Below are experts of layer 2 (counted from 0) of a mixture-of-experts language model. Rows are named router (the router's row for the expert) and show model dimensions 0-223. Each number is 128 + 32 x the weight over its row's rms, rounded and kept within 0 to 255.
After each expert's rows: a language model's description of what the expert responds to. This comes from a sample of Wikipedia text that the model never trained on.

# expert 6
router [200 131 129 131 177 113 123 170 166 123  74 122  73 104  94 123 117  63 129  71 195 147 155 174 151  94 201 137 119 162 117 124 124 149 138 115 144 171 115 116 147 179 172 155 124 144 151 122 137 108 143 184 157 113 140 126 119 116  74 125 165 103 160 135 160 157 144 129  93 212 155 123 123 126  96 131 156 122 148 117 121 108 155 186  92 138 122 137  99  92  59 153 121 158 173  58 127  78 111 174  98 125 150 113 118 100 166 111 111 156 142 169 115 163 139 164 216 133 144 188 164 120 140 150 133 135  90 144 123  26 172 155 144 125 160 160 155 118  94 152 124 132 154  94 152 112 143 141 132 119 122 137 166 106 135  86 138  97  84 136 147 152  65 120 145  27 131  91 175 120  92 147 141 135 103 127 125 145 216 103  77  92 139  90 153 104 117 144  68 159 110 138 162 140 101 106 152 114 139 109 112  81 106 153 106  79 135 114 186  70 133  70 144 132 146  83 116 138  61 147 130 148  94 137]
Line breaks and list dashes in infoboxes and taxoboxes, sentence-opening prepositions like In, Since, During, and middle pieces of names like Dostoevsky.

# expert 11
router [187  81  90 132 199 111 141 141 143  61  97 144 117  90  85 122 111 134 111  62 182 108 134  79 113 148 128 121 127 135 124 146 146 177 107 141 166 159 141 121 164 121 176 208 128 103 149 141 115 161 159 178 168 118 186  90 146 103 113 117 176 128 139 148 113 110 129 172 101 149 166 116 112 126 163 110 107 119 129 127 166 102 191 142 152 187  84 124 139 151  89 108 149 138 160  85  74 121  77 187 100 115 197 154 165 151 104 166 122 130 152 157 116  70 145 136 190 139 139 166 102 129 162 128  99 177 104 147 111 104 146 169 101  88 186 155 148  83 108 102 146 130 106 126 178  88 146 174 134 124  91 186 119 123 103 112 136 107 110 158 117  77 103 105 203 138 123 122 161 140 101 158 128 100  83  65 117 118 141  90  87  94 117 123 163 146  70 115  99 206  90 149  91  75 119  93 162 117 100 129 123 152 131 159  69 100 102  85 125 151 184 135 108 164 100 134 104  75 140 217 111 124  90 120]
Double line breaks after headings or sentences, plus inner word pieces such as habeas cor-p-us, mer-chan-ts, Assump-ti-on.

# expert 44
router [177 123  84 128 185 141 131 100 158 134  60 170 103  94  89 149  83  80 117  60 192 114 135 136 123 183 222 108 157 129 173 112  60  86 128 121 173 162 114 129  89 165 143 163 119 108 152 116  90 117 122 127 117 148 148 129 154  98 134 105 132 105 186 107 179 195 176 139 120 175 116 143 135 152 165 120 144 166 125 146 173 138 156  94 134 158 163 124  88 120 131 111 144 133 113 102  98 114 105 223  78  89 162 141  79 101 128 122  82 138 144 157 146 146 151 146 214 163 143 153 156 105 168  88  72 119 113 146 153  84 142 135 162 119 141 149 139 128  65 127 106 109 144 119 204  92 124 137 175  85 130 148 124 138 107 151 135 132 120 150 149 143 112  77 167 101 122 103 166 127 136 119 145  72 128  99 109  90 223 100  71 120 101 106 122  93 132 125  29 143  92 133 153 146  90 105  79 141  98 158 112 145 120 157 136  77 102  77 141  94 136 101 183 115 159 113 123 132 156 158 170 128 116 130]
Prepositions like through, via, of, in and table pipes in numeric data, plus pieces after Du/du like Du-ds, Du-g-way.

# expert 60
router [209 137  98 125 155 134 141 119  84  99  83 140 143  63  96 157 106  94 110  75 194  96  80 123 103 154 135 116 139 140  73 146  63 137  81  97 126 194 104 145 180 126 132 164 162 146 177  99 114 127 189 171 140 121 166 113 112  93 121 151 139 150 193 147 165 171 154 112  62 148 153 100  88 137 137 100 146 154  90 116 142  83 165 152 118 133  98 106  76 162  74 111  83 118 170  57 122 118 128 191 132 109 198 176  87 135 150  82 125 157 121  94 149 104 176 166 176 143 133 173 132 111 171 180 115 115 110 159 164  74 129 170 150 132 187 140 141  75  78 156 110  94 127 109 196  94 126 146 111 142  76 152 113  96 142 121 153 182 112 155 146 140 134  99 159  90 179 113 154 144 157 167 150 135  82 155 102  86 183 132  88 132 144  96 145  87  83 157 102 158 118 130 170 120  90 115 128 121 119 113 114  91 163 168 130 151 159 124 114 114 165 100 106 127 105 113  92 134 181 146 115 146 121  69]
Past participles and predicates after is or was, such as involved, referred, located, considered, plus suffix pieces like -ment in indictment.

# expert 63
router [191 108 144 138 190 118 175 133 140 149  65 182 150  74  72 162  95 104 106  72 203 132 105 120  81 120 184 152 143 129 115 111  85 129 103 142 124 170 105 153 179 153 173 120 120 134 153 112 134  85 124 139 207 126 147 103  94 105 125 161 121 122 154 122 170 214 143 140  96 132 109 161 140 120 125 129 147 114 102 140 128 108 177 124 102 154 116  78  87 145 146 115 127 124 116  64  63 139  79 151 105  95 155 167 111 117 137 128 122 185 122 141 112 160 153 128 192 173 151 142 142  99 170 138  65 105 147 131 129  94 190 131 156 130 216 139 142 126  98  93  86  74 171 131 196 110 113 189 111 134 154 172 133 137  98 114 134 111 112 159 134 146  94  28 166 132 176 136 128 158  74 163 136  95  82 124  79 110 148 128  76 145 120 116 171  71  95 109  76 153 121  85 150 166 155 124  88  94 113 130 100 104 120 127 149 133 144  96 138 133 135 124 174 142 158 101 111 146 138 181 126 151 116  56]
Adverbs and quantity words such as able, approximately, quickly, almost, about, plus verb-ending pieces like n in grown.

# expert 8
router [175 118 127 126 241 127 145 107 174 132  80 203 140  76 106 147 101 113  94  50 206  81 118 113 120 112 151  94 177 109 128 135  77 178  80  83 103 228 119 135 179 134 141 151 128 119 163  91 103 118 176 158 147 100 170 129 123  80 188 125 161 112 107 169 109 158  96 151  68 128 157 149 101 140 136  90 142 156 127 123 146 161 159 121 147 157 128  85 115 167 111 131 123 103 163  80 104 107 100 152 107  76 156 169 123  91 135 141  79 199 180 101 143 158 149  98 161 133 146 144 142 123 120 153  93 168 117 118 142 104 151 182 100  83 158 112 168 121  72 101 124 111 145 176 159 127  85 179 149 111 117 187  95 138 154 104 136 102 126 179 152  96  73  76 157 143 171  87 117 130 133 155 104 103  67 150  95 163 163 137 115 158 139 120 167  92 116 130 114 136  60  97 134 134 136 101 135  88  90 111 152 164 132 136 169 134 131 109 145 121 105 151 160  98 136 100 115 103 136 156 186 176 106 129]
Second pieces of compound names and titles, often music or place names, such as Wind-y, Sky-la-rk, Wild-wood, Tol-edo.

# expert 2
router [160  88 124 130 122 140 138 175 120 100  89 160 137 117  97 144  54 107  74  75 214 111 132 109 166  94 217 133 148 165  82 119 115 150 130 130 116 170  87 121 170 183 215 165 115 166 130 141 100 124 118 160 175 132 153 116 109  56 140 108 141 133 118 120 126 150 135  92 137 202 156 103 144  93 161 131 159 133 141 143 124 155 204 156 128 157 139 131 140  97  93 181 118 129 110 142 113  78  96 155 124  89 130  78 119 127 136 117 111 145 106 146 165 139 119 129 210 170 137 184 166 105 146 153  68  98 109 109 144  95 150 141 121 138 197 133 141 145 108 109 145 127 148 119 137 109 124 178 141  44 129 181 131 139  87 146 167 151 112 115 201 118 131  96  85  65 149 105 137 120  94 162 132  74 145  65  89 110 131 117  91 121 144 119 145  72 127 101 124 115  93 121 163 148 207 101 159 112  90 126 148 101 146 156 110  70 157  82 182  72 168 159 136 100 130  92 143 114  88 179 106 124 100 107]
Mid-word pieces finishing names and demonyms, often after vowel-ending pieces, such as Zube-en, Europe-an, Jourda-in, Dexmedeto-mi.

# expert 57
router [174 170 146 130 192 140 147 120 185 171  70 148  82  83  53 155  64 117  85  90 171  99 122 140 126 140 121 188 121 160  82 175 103 127 120 138 152 152 119 113 136 145 184 161 139 178 186  99  90 140 150 113 187 138 132 128 136 125  77 126 201 110 213 147 110 104  95 136  56 181 111 124 144 105  83 112 125  79  99 125 154  73 186 124  87 159 110 113 106 113  99 172 107 107 125  49 124 137 134 164 125  95 129 178  70 155 111 164 151 132 117 152 160 150 138 124 177 162 174 179 107 115 122 133 136 132 120 153 164 106 119 147 103 131 148 138 172 124 125 108 146 145 144 147 167  93 167 128 105 124  93 149 125  69 149 173 119 100 146 117 131  83  93 114 153  70 134  91 200  97 108 148 149 114  80  92 122 159 176  81 112 135 154  85 117 123 133 155  97 121 106  82  92 105 117 103 132  62 129 117 113 130 171 195 151 144 140 107 124 121 141 116 181 146 169 109  86 130 161 197 112 128  78  91]
First letters or pieces of names and titles right after a quote mark, pipe or bracket, such as He, Tony, fe in felt.

# expert 56
router [250  97 167 145 125 124 128 150 125 124 143 139 107 112  91 116  77 105 130  82 203 148 113  97 120 101 151 116 102 125  79  93 111 165 112  99 125 149 147 113 146 187 163 172 113 127 115 112 145 120  96 174 170 157 157 157 130 107 100 150 110 111 138 162 180 179 155 134 116 135  99 107  91 125 154 120 198 146 142 121 151 101 174 179  84 142 112 108 121 121  78 144  90 127 102  91  70 132  60 191 103 116 158 146 123 132 156 116  72 147 162 168 140 166 178 128 224 125 109 185 129 113 184  58  92 123  90 130 108  71 149 163 117 134 182 123 155 128  96  81  79 126 169 120 150  83 125 172 152 128 106 160 139 121  70 130 126  95 129 127 154 164 136 116 149 132 208  81 130 152 109 165 130  67  97 113 122 102 178 145  33 112 138  82 164 145 133 126  89 118 136 100 130 164 123 145 125 105 136 127  95 118 156 171 163 112 145  63 125  66 161 150 128 169 149 122 128 146 128 181 117 128 109 131]
Final pieces of names and words and digits or percent signs in election tables, such as Leque-n, suff-rage, Saskatche-wan, 2.44%.

# expert 58
router [172 108 128 153 186  93 121 114 132 126  84 185 110  99  87 116  91 162 141  81 208 106  69 105 117 154 146 149 112 129 121  70 101 112 113 120  95 148 111  87 150 156 165 167 142 141 178 136 110 127 161 119 160 163 182 142 119  96  83 117 110 142 125 184 114 148 124 125 121 134  87 133 157 144 116 113 198 114 172 113 127 104 191 158 106 144 126 124  99 108 139 202 154 153 118 139  68 111 122 189  96  95 117 140  79 121  95 106  91 129  90 176 127 174 159 125 168 156 166 127 150 120 184 132  66 139 125 180 166  66 136 179 164  83 163 144 132 113  92  89 124 122 109 144 159 105 100 153 142  73 104 197 133 143 114 157 151 138  88 182 201 112 124 109 153  78 160  92 129  69  95 137 135  68 100  95  76  82 168 149 119 133 167 128 171 106 113 119 106 118  76 114 134 183 179 151 138 112 124 122 119 125 173 153 112  73 149 111 114  72 160 153 161 183  97  87 112 126  98 158 182 123  93  76]
Measurement units and scale words right after numerals (km, million, kg, feet, miles), and commas after numbers or place names.

# expert 53
router [179  92 134 140 179 138 125  94 124 141  99 118 127 148  98 145  91 112 121  70 200 156  96 125 102 147 170  94 148 130 134 119  78 132 154 109 157 120 102 133 149 152 183 161  93 169 106  55 140 137 129 122 144 187 186 148 119 118 113 185 116 109 198 122 191 164 161 119  89 215  73  90 110 101 112 138 165 110  89 102 138 108 142 126  87 138  97  75  63 122  84 121  99 126  86 160 119 147 108 175  96 115 181 130  56 114 157  99 119 158  93 187 132 144 111 151 225 137 139 194 155 138 147 139 149 163 127 118 111 106 147 141 141 136 175 140 121 133  67 105 117 184 193 140 151  87 139 147 168 118  78 158 169  89  76 143 173 123  94  78 169 163  98 142 140  88 147 158 190 109 101 107 122  73 102 121 111  62 146 132  89  97 112  97 137 109 122 125  81 160 132 144 119 140 123 129 114  91  98 139 124 116 137 155 145 116 120  91 129 107 130  85 144 170 140  68 110 178 178 167 134 148  95 109]
Dashes and pipes in election and candidate tables, short surname pieces (Re-id, Co-e), and function words like a, the, been.

# expert 7
router [173 157  77 154 190 152 181  71 151  94 109 101 108 112  99 110  68 100 168  77 192 113  86 137 147 103 137 135 128  85  76 115 129 127 136 125 106 212 100 103 171 149 159 147 107 129 148 130 109 130 158  99 146 126 201  74 152  95 106 126 121 133 170 140 107 128 170 143 105 197 105  81 161 116 120 122 159  82 122 107 136 121 181 109 165 131 124 117 146 126 150 179 113 185 145 108 136  86 115 197 117 118 141 123 137 123 124 111 130 118 118  98 108 118 160 156 196  87 110 162 214 160 168  66 149 149 118 165 129  69 155 108 114 117 195 169 154 150  78 137  94 193 114 148 154  99 120 185 186 143 120 141 146 113 125 147 115 116 116 172 201 130 140  88 158  66 154  64 159 140 118 174 127 119 109 126 117 130 125 118 136  71 173 121 183 116  88 137  97 142 115 121  67 112 122 116 177 105 102  98 122 145 109 185  73  77 133  79  99  79 122 142 138 155 130 117  81  81 115 143 157  94 120 119]
Pipe separators in number tables, plus words like century, largest, old, and mid-name pieces such as tw-ist, All-ied.

# expert 38
router [124 173  83 139 177 151  91 144 113 126 106 153  92 123 121 130  56  97 121  63 205 116  96  92  88 137 154 123 120 126 122 103  83 115 139  99 174 166 120 108 126 148 151 155 106 154 178  65  86 126  91 190 175 182 178 144 123 106 119 135  84 134 149 137 161 172 138 120 153 129  93 100 144  77  76 128 152 117 134 158 170  90 100 159 144 116 157 109 126  70 104 130 152 188 148 155  88 106 103 156 119 104 134 175 119 100 122 119 119 110 122 168 100 126 184 137 216 127 151 172 113  93 201  90  75 133 125 118 131  86 142 127 169 154 182 102 135 135  95 132  94 140 185 107 211 105 142 120 166 130 118 187 156  94 119 132 172 154  74 161 204 150 152 139 165 122 114 102 194  91 142 152 150 130  91 116  71  66 158  99  76 114 149  68 152  89 101 174 108 144 131 144 156  99 111 132 127 112 111 200 100  96 110 150 107 111 158 128 126  84 162  91 145 129 157 119 155 183 117 147 132 151 111 126]
Middle pieces of ordinary words and table pipes in statistical tables, such as ju-n-ction, Te-ach, mu-t-ual, cont-amin-ants.

# expert 20
router [164 144 187 146 168 174 120 157 103 101 117 160  99 103  86 160  37 105  82  35 175  87 124 133 176 159 185 139 119 168 152 159 103 100 138 130 168 192 129 134 160 130 166 121 136 168 132  78 109 112 134 152 166 163 140  81 148  71 154  93 145 115 122 119 132 114  99 114 117 183 142 104  92  97 138 114 159 138 156 170 131 156 156 130 131 125  81 143  88  80 111 178 144 110 137 148 117  72  99 141 148  76 174 118  76  78 120 117 171 133  69 133 160 154 142 113 175 132 139 153 152 128 193 157 141 135 129 110 101  92 148 147  80  84 163  91 139 132  59 134 113 143 159 136 160 125 106 190 134  87 106 174 140 146 145 137 163 169 111 149 158 175 120 104 177  54 140  65 183  88 111 123 115 114 147  99 109 134 144 108  73 123 112 107 110  72 111 118 121 129 107 122 185 154 146 128 127  81 146 204 138  90 134 157 130 105 182 111 174 138 192 144 156 144 155  73 116 144  76 139 124 113  73 121]
Inner pieces of foreign personal names plus pipes and commas in sports tables, such as Rombo-li, Seba-st-ian, at-ba-ts.